Weights of a small mixture-of-experts language model, trained from scratch on English Wikipedia: 128 experts in each of 4 layers.
Below are experts of layer 5 (counted from 0) of a mixture-of-experts language model. Rows are named router (the router's row for the expert), down (a neuron's output weights, with its number) and show model dimensions 200-239. Each number is 128 + 32 x the weight over its row's rms, rounded and kept within 0 to 255. Numbers have three digits each.
Before each expert's rows: "comes before" lists some tokens at least twice as common just after its tokens as in all text. This comes from a sample of Wikipedia text that the model never trained on. Tokens count by the router's weight.

# expert 79
comes before: "-", "|", "i", "a", "o", "y"
router:141149161143093190130107156128130163115142087138074128116139169097089149145166102083140164133192186084122146165090116103
down0:091201137117104135159154156110171130071078134158137126125154156135141183151113190099176093106131150111131083122138113157
down1:126143123118135162151116114152132174072147183105171158101087083125134135137118154148126177081098129165183082116112120163
down2:107110107133133101086108093139086145153130112084158153052113049110116135120130132125209170160111121152128189177112134150
down3:124112106155125088077100133145109160106102043180140095116185165116136187155122166112116146150148129145122112100127106151
down4:158125133112122123184169054141181082199149162036142148100171143123160139124166119139137101119104102117129157127066171091
down5:096159124165153177172182105115135146144129101128103153102101077103152143122157089082136137106151093165141171164078097200
down6:135155153139211061148178186102116142166119098158132116093103106163138055125126165132159128121106090201064072109162160188
down7:116173152192207109051101144112095108111163121173141126141110183107153188165133117072131137089080172140129075129172121093
down8:074171120094127121147114111053129112183122117112081106111122139082148160113140168201103037185097153094113105141218105140
down9:107122155132126172076155136125077131097130163136159123150122185174118128155150090115137131153069158138117103156118153113
down10:148139128083125084140105121123097170119196127168135122174128146129119124134154178065102191050138166094173148128106080137
down11:119086186095159111133163079145124079137241087115098112106146178083136091118153135163116140101137069127107130131157145100
down12:135070126148081135157109156113100117164125184111130115098120108106115100128057124110150182124120179143128113120129112151
down13:126111075121186144195141106096128107130105178113088122152102144154171062090109156158087096157133087083117133175148133096
down14:078067156142104144132137116143079076112142125081109081184074108168082112130130126103097123107123212138094143092121068142
down15:070107112154173124123117159209115121137140139120147149155155135185064160128094093111077141101132156124177152082131146099
down16:177087116172112140140092122058074116096126078124093132075102104142116105149175087113101050084059127088095085095189121181
down17:167099095112108162169123225119100121145137148103146103154182120149130117085128124174146120082090152123101130173162146089
down18:162186186160107162092080111135111114142193116130174145082152132079098127119119101081161096103129120172128084109132161105
down19:118231113148117111105077148128100155176093150135150138160094143125148106064105159147088128081094113139076123118116079122
down20:092137123116133079132125173114111082115132060149157099102130074103142098158115131105162111170105095087123134112072131088
down21:115129140154148117119146059105167108165121130103110194162123061136133109129118118208069105138086132094103094188161161142
down22:162100116121135169142122097127134069203091153075126157107101151158159114157108143106113113082155082127146130156171134137
down23:147122125072174139087151162077121147128149160151104125086119087115134163154106123075131074087142089134112099142166161196
down24:133094142164138057063124164106080088126129067100103143107088147099080105142091146099141137143141116080138080090130089159
down25:124069116110142103160140103091149075135126184142099150103106128108076142089117111128135121132124115159141128163178143124
down26:121088142169094125189118106175105136112085142135099130157162108115108179096098087163122130107111142146181094041128093158
down27:147130163144049041183119121169061123150090180111140131141151113136167126101150152069149129067114114140112184096127127113
down28:081101083086137137171150129167182130138138079098099072109073139143123169095142157138137149163096150069080207146163074107
down29:083120148125143148143139047138126136097141168099088143155158061175107152152153170147135135195165107109132072152127185139
down30:119148150156112226140142103163143110156131092127129136194140102151136110081115109143166174173107084176157129190118135151
down31:121131145120157127146143151099109134147141125093137138123170142078193095198142107147146170144100140180085129135093150098
down32:152153170146150146179120089104118177128068132105171138109129079160102100154145186124093125055135119107136155128075165142
down33:109122143112130101205197138123084087100095106217098084176136136048153126147177167119173079098143114146131170151157137141
down34:121130115170146138150147168078162138104090065146118120113135114185105129166075090069123101125147124162122064101081130162
down35:117137128201161131063088175115083160080145072133151155110097146142138103088117158066109192093095178196109157161095128119
down36:112105165127080062066079108083052131140122142149118113117107137107089122162131113160171125102117155193121140126145153150
down37:142140128171169172120121121095156220181173133132119123065123073169088148143116154096116134089143119118201068123139148158
down38:148102178110136133180121129151158138166050093114070116121152084183134152066166144124134137134135071095111219108133232163
down39:128141159215129121158146150139173114159100096133098090078063142067108074118101149156142131111152143088166103219156110119
down40:140094133144154164061081144123117154136144141122132149060165118079094139163128114096130090100155079116131128076082118115
down41:145089145138129118174113098134099151128121168181131152101155139113108101113140069057127149096151147161108108127097110110
down42:076128135171167124124112160091135187174060109158141161085170190145124146104129078072092097109135088166151101137158081143
down43:154166110142097072110184130141102112109161140067114126123100145144103127146119098138161126128095113080177198164150128087
down44:104119138134139119077076110072164114105102180160098125112047134088127137103147080124168075145123112168190185185101156090
down45:134096105163087089101071106070090138102131131168107086111096154106087116158092135112147100101147134159141075096119124094
down46:129121120087108132091180090122131095078120149115148145112110143120147137161156099081148157109104152079078090142126131172
down47:082170111118120118089130103069122070146107122108153147119135144161123062139143119140112160119083124140124173101148152129
down48:162134126131145148080180122140118104120103137138112165139168101072151100090122155063120027126087195058127188146134161104
down49:130140083054141094152116144091110171115125123092159119125126079123180121136107155195046153132124103120118084153205095157
down50:144111065111112130155141094087104152114102090191083078102141106140072142112154144146107098160179084148143116122137122114
down51:120103154092103086107113146131095128141086121126110070137125120109151148150112123141126106161026169126126154089142162132
down52:139200187133079134064101149149046146104117182089165104162171115113137130118121124146154123131208130170139169177077116101
down53:172112127052179148211164095110117127192143175114121091088108118108127115184142162105104113154098120118127156160105183089
down54:171090067088150108132173099139159119103144069131132103169120176138170191107163098151151122133149112144113128091138086194
down55:115110163185076086124067109144168168095122162110139143167176146125113149091140138116112165098176111148162085058088140134
down56:148152127171155159107133139091135126193079124158139156108086157129090178118094135123087120090125093095113171126094128132
down57:130081149129145193157125153081072147118102147151139118077128134081174121140218152111142141092127083128127171169153149127
down58:156156096049086153122151129103089161127147047148076104070124101111140169126157095130149120103115048077107175109096090141
down59:110132078151142095141151119147084173173195145123116107097090105141141122142168128163140130136097094066125113120141134188
down60:137146147191105172137147047134108175100115106173109156107134110125101162158121136096113093116107098132216150128108098137
down61:125148097093135153133165101131173093132137198203148184109104091141195136131114113145108148149155124133169136153126103116
down62:081129139154104120151126117135119150157161096155179158098125151102138147175113172098126086088159125147170111121119077127
down63:058136125138130148173097196110156110126112125124093094134171204167135180160135139175148128176135142115164116123216164131

# expert 96
comes before: " |", " \"", "\n", ":", " 3", " 4"
router:120131140113089131164069109140148131118146090108122115111180121085112126162112067113125201129147150075097106141079109115
down0:108169122141105124097143154146141137136099118137133145127087142089126092143179143140107153135159089106112183086098100088
down1:124176086113153082144128099137098165089120113139152157160123147155163139215017125087123163086135133111160154142084120131
down2:115106124146093091162127117138063106095161155128082070130054129125111137145149121165124167134111136139105156140181173045
down3:123156115090075175138109180155062143130091103155112137181094109110140069157143181151145127135171128108183192098123161114
down4:115109121116152133093116111105120155142081114166179138168124076080142120136128116146119105149090123087074109132134191137
down5:187140099102082086138069103133122160123059095056183101157128151122121111118123173143150148123174119143113121106112197158
down6:116073158181088113169130144109101103135120147102119163109053132098151141142094154108110166116152095108093155097119154108
down7:171089145150137157132139140137037125148108167069114082143160116127139142173160059146101113187169126096164107116138090122
down8:065130154125076096160088145097160180191103129133129137149141109150088123135070103087148075154147161151131114119115150170
down9:168125113121093165085122119144138136117147158115158159097095105147109085082213185194146169105181108136179147111158120114
down10:163152092168119092081111177121174134139104150144089108130187099084121104140128182158075141087123117146158120162139175099
down11:157088113151110132133102123073152157193183137166156116088091108082146087150159097162162176133140140125115151149113111108
down12:119154205180121113130146151135056165112097121099092202125097160113197131103175077096044175120090114133154140145185122112
down13:151136074134143070162147107154098177114091152185134106137103149119091152162154059181157116155181095142101158107136094131
down14:116126097110213100118137082062097112087157198023128116143089116140108145105158159140135138173112101141108077129186171097
down15:243126152144090193118149113141158195122108129171111220116100111107145154160112111146142115148085097105118124081122125133
down16:128131080154134135108149166078148135145116126154067070170127088141094155132138132118110124114159150074112126094069148073
down17:132117158103153121120107130174137112154099099137201146153163162150131127123163156089115107157172143138146083203157123173
down18:155102132102124149137136099107144131183199099107158153143091137114126100077077125129125118152201194126131140105076116134
down19:129103106131118075160100178117131100107150089139164133136116150104118138109118143135150106167105108104144099135156144148
down20:170125189145119103116149158032145113063158104128132130151100096149153146167135163145142112164131113117108135115179147113
down21:121120122141080124184109118114123166111124175110133157164148100133105125123134093143087153108122126062147121098146114113
down22:153168129210156096131083119066108139123163078126112129146097169138121085078134134159150176112102112073091147096118118121
down23:102163129084116117151143176147123107138146122173135146080119114138089169193132114110119161107154099159110061136099086126
down24:135135132140116137151101105120139138147145135167129107139107126102123107134101085121180135192112203110148117127142162156
down25:138147082098162152149121082114106101176103128044126125077125145131140160160158142142099085115135145156112117184114139102
down26:134126172133130141106162114145104121074183161164168147090123106132100059183108167169129153129099103189158158159069168093
down27:157134188144164084077121151177131161159115086164108128137116166158114115127151146163185177144136104162124119132112064122
down28:150164133108159176144108102129201050091113129125173128141165126133157153125154086100206178115122127142117153116149165097
down29:053123121171105171160081147149114121109082154117126159114110084101171215159088064093063137096056128160129070075123153081
down30:116172168126128120111098147137090118133105088125110160127124065177156125170198123164110140174149136113105137175138191166
down31:109077158111123071110088130136158127147122130134167171074116151167110153115120136139115148142155098142142106122157108055
down32:146138132170115160133131125167158097128124176118086083122114154161105146115097140178140118141154140115146143122163095025
down33:182140123170132116091093121114147121091092096130139125168121112091094110140126143128132113116185030134189096117171154109
down34:107123164150168166081115100106126157150088136112189173150179092216110122190079093096130128111075184108156146126154109151
down35:153152110165113166114188144185120183161124072154103124158161116100136134126155107107117081141118101150088111206185116234
down36:096169146125181106127173110151135089159109124111163118082163093155163164080110133126162202094113160120110159137110146109
down37:106141091165124092154132178132095089139157113100157156103065140123093157148086148125079175114186124114090119089103073147
down38:058108107185141106106128102146180141113121149111115048098138115185093077136133073134104126158116113104155100073139131135
down39:149108120130199125132137148121117131088182124095156161117093127149129151071144154145125161109137060146141098103103082050
down40:160073200086116141143114105147143153094119130138099104107202134082135167146184118129170133095162098104121157143127120128
down41:136109113127085137064144249128129136113116149090108104051150115111080141105122082111180112172120114142178135064065141123
down42:074092102161064153147135100116135143164117190142129113139141196171131107114145095100171174127158115167106134099143132106
down43:172181121106114117114143139105112111093101161142160071136092070138114165149151045115144122117145182141151140084122165064
down44:117139151132156145161148163137141125090166147154136126095176036148092179157102167133169109119102087148101143149145138137
down45:141169116132177108087094152119143102073164180153108141158143074111188168078112186110197099103121139127122108151106187142
down46:163119099091130151072112120161122108139162095123107103131174162111109147148074133151095082132119119205137111150146118144
down47:126088139088131171145125091151104139067106174147101106127134136100173181112145137126156143068130159213142076184101153136
down48:159083178090159132093104161111152053208142159120156098154139130155168121143131152184135123139137157069088148137120150078
down49:114153090047104145079147143121134083173096104134131173142045053183134109097089128164083098098155127089115138124167110190
down50:148101097146157102143090108122101134184185174158103151144136086106087146120096090103102125123090065131114065122103101118
down51:071104119161102124111100147190087114107094112148209051143100065158095104205133123093122090153136118179112091142129120175
down52:055175108132181163129138119120080092155103108150153105121092134063114137151126096128127143157072116151079163094130148121
down53:169134166158122141112124073137138118161083195169121074133128067105135124154158094116101106086184087160174110150167102059
down54:173119102105088193184147131130148177126123138117159126086142090148143123149116135100184151125059112130147115087091119101
down55:111097141169130110201075145104132149125158130133124130115083152111167139102140092132132123101053116076109130169118123093
down56:086099192109212056132120161142110129119129129141150130157079097120068092141155191104120106143097119135138168166102194156
down57:121134101135177116067152176109111173093210169155196125129118148100113122133178134145137125132151120126093131175154122147
down58:083134111149088048093099112120175147131099157139072141075101086167144089104151138146107096065146143163149113176130156119
down59:165174134136092156111144140098086140044082111093141125104078164142130139134136072127145100165122154119124156107089153138
down60:118055112141159120173141148147133145130144119087104107102055188107083125115084157146155143113112106131150115075137088100
down61:067145193132094117144096141151104119120124111089098103068124104111127149142148138148184088188114120141169176101119155139
down62:180179109129100105093148147122167163143178147135140161128160126085165177138141167117132154117066117136131113152169140150
down63:110175134166128165141152113159174126172122145148085171211121128130100161120140073143178115119127120178077160118155164138

# expert 86
comes before: " |", " (", ",", "o", "i", "a"
router:154147179174102168122099154128146168114161117138102095100124178087134128184155110120165164117232157117135071134120082162
down0:130098127102149081147122105180135152121095092162131110170182175099069103126092192132119093157136140159140130096146072109
down1:150124160144177161169105097118112093151165137196115124114148098149152111143078095146055101143138128088120106108143132113
down2:111102109047097095125123078157167175120182123148101063163164123114088125106165095147142075129120114126104121149147074103
down3:126194129142123181050102137123107125113070132111113104146143185165141088128130120161179108099130094121076111148104133116
down4:104113121150135176138175141163171086097123076155189116142156137089112164126123127092115112165130095144071166114118102107
down5:093122154112137153113130135112117209127076092069142100144080146110147157133164126121147121124171186133133140112116182083
down6:109119157132086103158087161093126062120172092110113053060111167105114111141159090088164138179129187117087145069142092110
down7:174140139074138158120135113136188179093109148204105108125137131161121134121108154175129160126159130104122087097105169199
down8:093136075152147093163115124172146175138102145108147133138093167114100136107184098139159171132145119081131089123102125132
down9:145094147111126122161099117154166179031090197113169113179108204123106147087112082144075140103101215120138092117142130156
down10:126139128111137046067110106154126142133150141182162180096112124088120117118125109104137087169123146214083123100109099123
down11:153157133034101128143154155085157161067155129141126101198100134112067121094099133094119146094150088139195072140131093176
down12:104109143111098130132103154132118154056139160113121116130138189124097116099138132124139105157156134112071148104151123123
down13:129079127133141123108082174128107098117130139212099117125132123029091129129141119118167085108137119163164113144128150107
down14:167183159078133139130073105126133147119115154160155091139118113135174181167165108086209164114103171113123089136088056129
down15:140139147151157121173113101143117139105144123108072176119151103126150130110115159150126156143084091124111101134087112063
down16:104141104155109135148090150149085073074119165136125120152157160181156078130132085153170170137158132128116175066131136200
down17:066127211082161104079093172124079072154103130126132127144114056140137181197171128137151145207137122161069167094129077139
down18:085159078116177159098124119112045115160102108146132111107139196121108194095131100097167106126097084117100104136169139172
down19:103160135040100116119103125079099097068163161129115104140182139130172140123138140108168036104089149102082192106136155165
down20:186094087168130153089072147149152153136068140149143139177121139085105113088174090160114125133112143186144114162192110121
down21:203107050155117086142140100134133109099107147101167128132047142169166119177139102128113120188087140123123107170093159101
down22:160162206087081130133174160179129146110135074137087143113115077150112130133097126148147160129118091156139160134115174109
down23:106169130155134100201083186141151121062131152155089159110106115135130122184149131095143162128136088134096142139098127122
down24:109177116149101077187130159111072148168103051179086095144101124147130161120132133156141111135125110168143125111107155130
down25:056215087139113144194169136138152151121137162105175136167144141129075069141087135051094107102159071091142154094103143132
down26:156161124136086146067143102107106202178144141158152195116132054134155102087173099136152119120145133145113139168103121090
down27:155086120077168073105166113125108089135147065154173101161135063165101073116081142145121098078151127140128168130174136117
down28:122138186065130156113121159114121130163139095134165159089147137142113116158128172170184124168171126211098117119095173138
down29:126145151141076122123163194150089136178175133150193116077138111097115149167153135077119181141130148093138083138167095077
down30:114158140148117179109157119097180129126095108128133157085123092140129057094200087138148130139095155144136094109162147110
down31:084168114136098135157066181115115113096129118144207143140127084156085126113135142117160125141092159136132152129137134108
down32:179055141200107119152140111146131130125131124092159102077084159149095245181093089182155122144125093119194163105164148142
down33:145108130056113093148141163205112100110163118075133151121117145099095146135143102101146135122157119138178150104171120078
down34:111077143104113144173080115112194107124103105082099159118191111157148109140073149131083154063125137137186171163090122155
down35:145084161171128136127102112126161148125155161130092145118135130092186146118135054110127081146135102081148163096112080198
down36:088155117122106124113151137112162084090111161178154103142108135072135165126132146141172087172148074171079101112171124141
down37:110198155113141151142164101099119150122132138163141105108110138118118117164085175101126126146149159114132101144118097132
down38:154119104141179106164129126120151149129121128105121124141191178116113135160080193110211091112108086145109092117096101088
down39:068109141081147152108140146146087113098153057151112123113069153126135211110174135157160103119129179136135177149181079182
down40:118153069209132113145161185115136112152123144173125162137082146093100091121077058109140125083163169141111087141124134154
down41:203133130183045112169081230114136099136144165151164181114171144158086120130163115102166181128094121076083118069108099160
down42:132129152099085191141126185139159104115130096069165131133111152162161114163111129143050201103114124169141138178150140091
down43:144088124091088141139086118110202114143095134099157112166133116117133164118157110167151171125119120136117149131167179108
down44:119069099149108156138121140163165129149148117150143197082189130163138053177105129112098114127095126150099156158133159109
down45:138131112083091110204091143126146179132133161126165183093155088218083110118129166140137109175154153216097109112121181126
down46:148138138145150170134068160135099126082141140117119118159159127156150172112103110131144146101098135106073146125136161104
down47:122127124092176148125188135086070107187157163046118160114101083088106169163119131127095113175076101156134076198141124135
down48:141123168119131126100113133157083136144133139149116088106079067149090126135095153117134114181123145112088181064129132182
down49:131073189127158158126154105175114103076193130112144093192146170156161112186090086100159125191144140120136156075165132178
down50:083116143117070162150092111189148193129125120072130099085139149035064206129202072180150102105159094178063117095090141106
down51:145113144091127134116145144184121120081137120096159081147154144114150149123108151183148121085067145176148172109158172113
down52:133117124106148138112132081166135152186134111144151121137094147165076113110091137118112111125161140147132134085151142065
down53:082143094171128109071118141093120109156115111076120192139159183104121099112183137156157115155136169154104144094107153117
down54:114102169155103148123094087127099188215142127131159134111092135152175126092160136116170113150166103165098148113141151135
down55:125114135080126119119122154148052148080091105113166110106103144103089142133156103083143092132165152105156110136131146162
down56:100137146058133177158151110139173147177152138074082175121098094160108120098094066132110147079072132115156117133088081160
down57:104133101103188062177136071140147120119119064100161138067107131125084153124190129098186065132098094128112153138109159101
down58:114126100147126112149073088132163164101147147047186100105122095078118156153122104113084108161110113079152115154140108188
down59:129120139139108081133113150117129101125190138100128168106152119096141176120104162161130131125128094165113151132086152188
down60:170139148143207156102124147151149108089147170152133182162190078162128129182179141116093097127119165171135099121155108166
down61:095117051141136067072077081158129188116124097142149146106099172161139172138178119164128113166096085106064124058057139082
down62:158168131056133138105122134119128137114136118144103140117120155143109152179105126167110114197150073157132173194153077146
down63:103138145151116144159116099185203131094107146137118079153158125121116107119197138167142136156146123190149129095152151136

# expert 8
comes before: ",", ")", " |", "–", ".", " and"
router:146138124157105138152072135152168146157207126101114146127152127125087108152157111106161153148184164117110124139090039137
down0:176143131185119136157127151136104118103140145168102111089118145086171129116140117100135165151089074148080127132169158155
down1:159123161117066191201066123098134138101068077085067077132151123067160117118107186103136168125126146152111116172078146119
down2:063098125164120124130053119161164108127097081182138113111159117159144157189187161145165141127097183127159086137122174121
down3:131095158126087155086162136130152126074094092122098101127080113079160136115134152100215144094139115126135097138092116145
down4:136142129127086152118112140130084117127145114122052125102148150131090173140155159178118121130166141179156097117108093159
down5:082115143101130133172140101099131088149130173148122118165122126127142201142148153101108140122156074181090089104110214113
down6:179141113192144146190125103104130165180155136157124042161137158128105210132097164146142118132062108072106092136113066093
down7:116044158132131126146095189095095074105099095177147121169136156122134126161169141144119119148162117114128111145095165076
down8:173122143096141148119130203152088098110069069122127112142126152161127170119192130120105083065187111173104177176133179149
down9:096116098103113136075134095173140103143133082125107152105134121132145136182159131137105148105139102118078119148112180116
down10:126134059117130130169142181079100103110116086150098182135143132123150171142159090129082048108152132120096139080164135133
down11:130196143079145159168161078168155176127135083151167150220105132191100169064139103113137134146115071125100109124189108079
down12:100153124145149148131141147155116147141090131153147100099112106162173142146201172107090170135096104124107143183137128146
down13:156126133100126101073116153188170172158041127159130105129102177100190141175159089092153098136151112092131170114115175139
down14:133116098153150091083147128132146120107109219142129125108160152171142121069106135090209153125138136186140094137104155145
down15:122120141192143162140155079123080127121128084090139096107128152074125110146205135174099147121141160111135140052147093186
down16:141177136158077095077173051116092141155131102116181159074246141134173143116116129182109076124126119099135154131071109106
down17:114122170102162080120112147136115186149106098118115151119067156156114119105098167162104095061122053107129120131125156090
down18:093079109129118142150110136141064102133140112111132179174180126109120123165120143132107083152071180154131103130130144109
down19:132170133022177134149149156137140174095161149158116128128144141157147148212118145117121136118105152105105128164127154176
down20:135107160045127158095123163104051104136118121118079132157148113160118145181074188121097080138163114139072113153144118189
down21:108142133177143115100135146153139128149130121089139120131125143133214135094141110131109127131126123186135123151148085150
down22:142127140118177157183088151078123112130147136203082132188150139142139129087121096165113164104128147072143153194135126151
down23:180114158103082150129128186161115147110111160168094172174104131141108119129121164096087130070098135137117131128163091096
down24:099113074115171077076145158135138086096176141077115139129120154112081124131151147096122145155168112165155115096159146147
down25:159098151118106122102122158131202099117169069155155129172084186161126165118152130148134095138121130095102112127193114164
down26:111164070140078116101137148115095150068117121129174167215146156161157119081101116160120149143156130145088118069125068144
down27:155137127092160121130134093129080111114092130127157144173097105143132102111100144136140097116125107092135090104117148196
down28:148159101131064103106113221122127067059135107107145096118114127109178115163110096127052100160144053113139098147118112135
down29:118137098101159124154066127131145099124087111178112128203139123110118168136129138114103089165152121117133128144156152230
down30:165192111158125085117160135160105119130086095175097076202150174130145147136152125158120140160174150098129137116166128169
down31:138093136161111173129095067132128084191114163178156102123133053135123105139175068162134160085111151116099132136089144173
down32:146126141132151156203113119152090180075185181157077176116122122168114078198077065124080142146112139090168122141129104120
down33:068138159121161133105089119138088114091126130166159083118174107083107123106126149149112208060094151112182166086082152129
down34:161128162140051112171110053150145128125113060119094085126164127148137099116108148111159142128144150118098110130104139099
down35:107153185168163104145139091112170135142120169087143124056151133087121109124065148149101129091092128146147133118094093060
down36:121141130088139096108097169102119144095130139137134141144115100199112098156149136092120137160090042149119097150080125131
down37:141105118179098122114182227100160106106127101135118144152095162111116229143124124151125099164176175127100118107158129114
down38:114103124161121090090147155068124153118107138118103117146145142140156151093176143136119136113109138134091114152204159154
down39:188113148149201108083119137091127126129106116096123156175159183043121142122071186107139130162164179142161145129120174105
down40:085173083105164111127102171101169165146087125151170129148106102044071117126067108160051049175091100120136117054147134143
down41:100081163119118124170129111145202107151153089115107153114149070184187167093068093104106146104148122096101111044084136143
down42:102105138169158122081158147113096125148111120126135133219139111128144127147255151134108134125092105191132108146193167123
down43:092158137129113092136133129127105125134123149129150170124139147085158113045076099140124104151121104094164092119119144095
down44:077131171070141148140144196124149174143128135131165130105144075166134131168105115139109091159133104112136200129129135158
down45:102105159163116105164077129132104146094147150189118124127155126146120089157180132186119097135170173126169148082172147147
down46:096100167098088130091133121073160116158108125164128131083070128159116160137156141081120123168159141141095120137081142167
down47:074097179124110110093110159137174127070122059130138095137079145130135129081160135141104160158165199140121055128192110168
down48:100093061129078112172087142121146225142098165105045092120082115137093136136064105107096120096116062188153123119098124104
down49:109158148118112159063132161094154104137173138135092115153145199171152132121096098152095183124113159082143172121136144137
down50:165108155137038124136177123128151129119136094087138137149160112182108100149118146175170115099104166142154122112161145227
down51:117165121093165070115132019116081154097121099111121135117148168125118123120121122115158117130070152110134122141099100131
down52:165093115115104094098120167138155082151121112128131114082135157107152176104093097139151146106180160107155049122116155139
down53:112130167214139109165086085158192099155112163127106117094196154111125099119160111114116153104104086109093111139077072134
down54:127111178155047160124117040139070095096128097086128135120139112155147117148101135164115083115103086109144124095131103104
down55:104117116132074110150112172161153129160174154090142162108107115188158011087078081141103074144104116164116165157118167110
down56:154149161144087131105108197125130125061107158136096144146109119114105150148249153093169189073085087154151173145202140154
down57:110135124079158149118128108118127170111121127105176163100234085134153155197104151136127057129130155094124150162178131117
down58:171143121156191077204091115107105104160094139155095139162129160156098081117129187066124099135141084159095060124118165095
down59:188126109139176091159160078149136093145154104119163134147102142106095138083131142130126178141130117129122077149133110104
down60:201149099159086098111159076154109155108166115135162114093111146122132091135104127127086170106139055147118099123155120072
down61:092075145119187069118103128150149105129078124155098106152080190151123155086092134197171168162090177128113117105141138137
down62:116110075121091054121111064133183050157100116131199140124104103094122092165210115136133140114184139188096173140095176124
down63:195132131146155106132119141153123100163092170149089120110180109102120104127166144166121136144117126085164109141177112104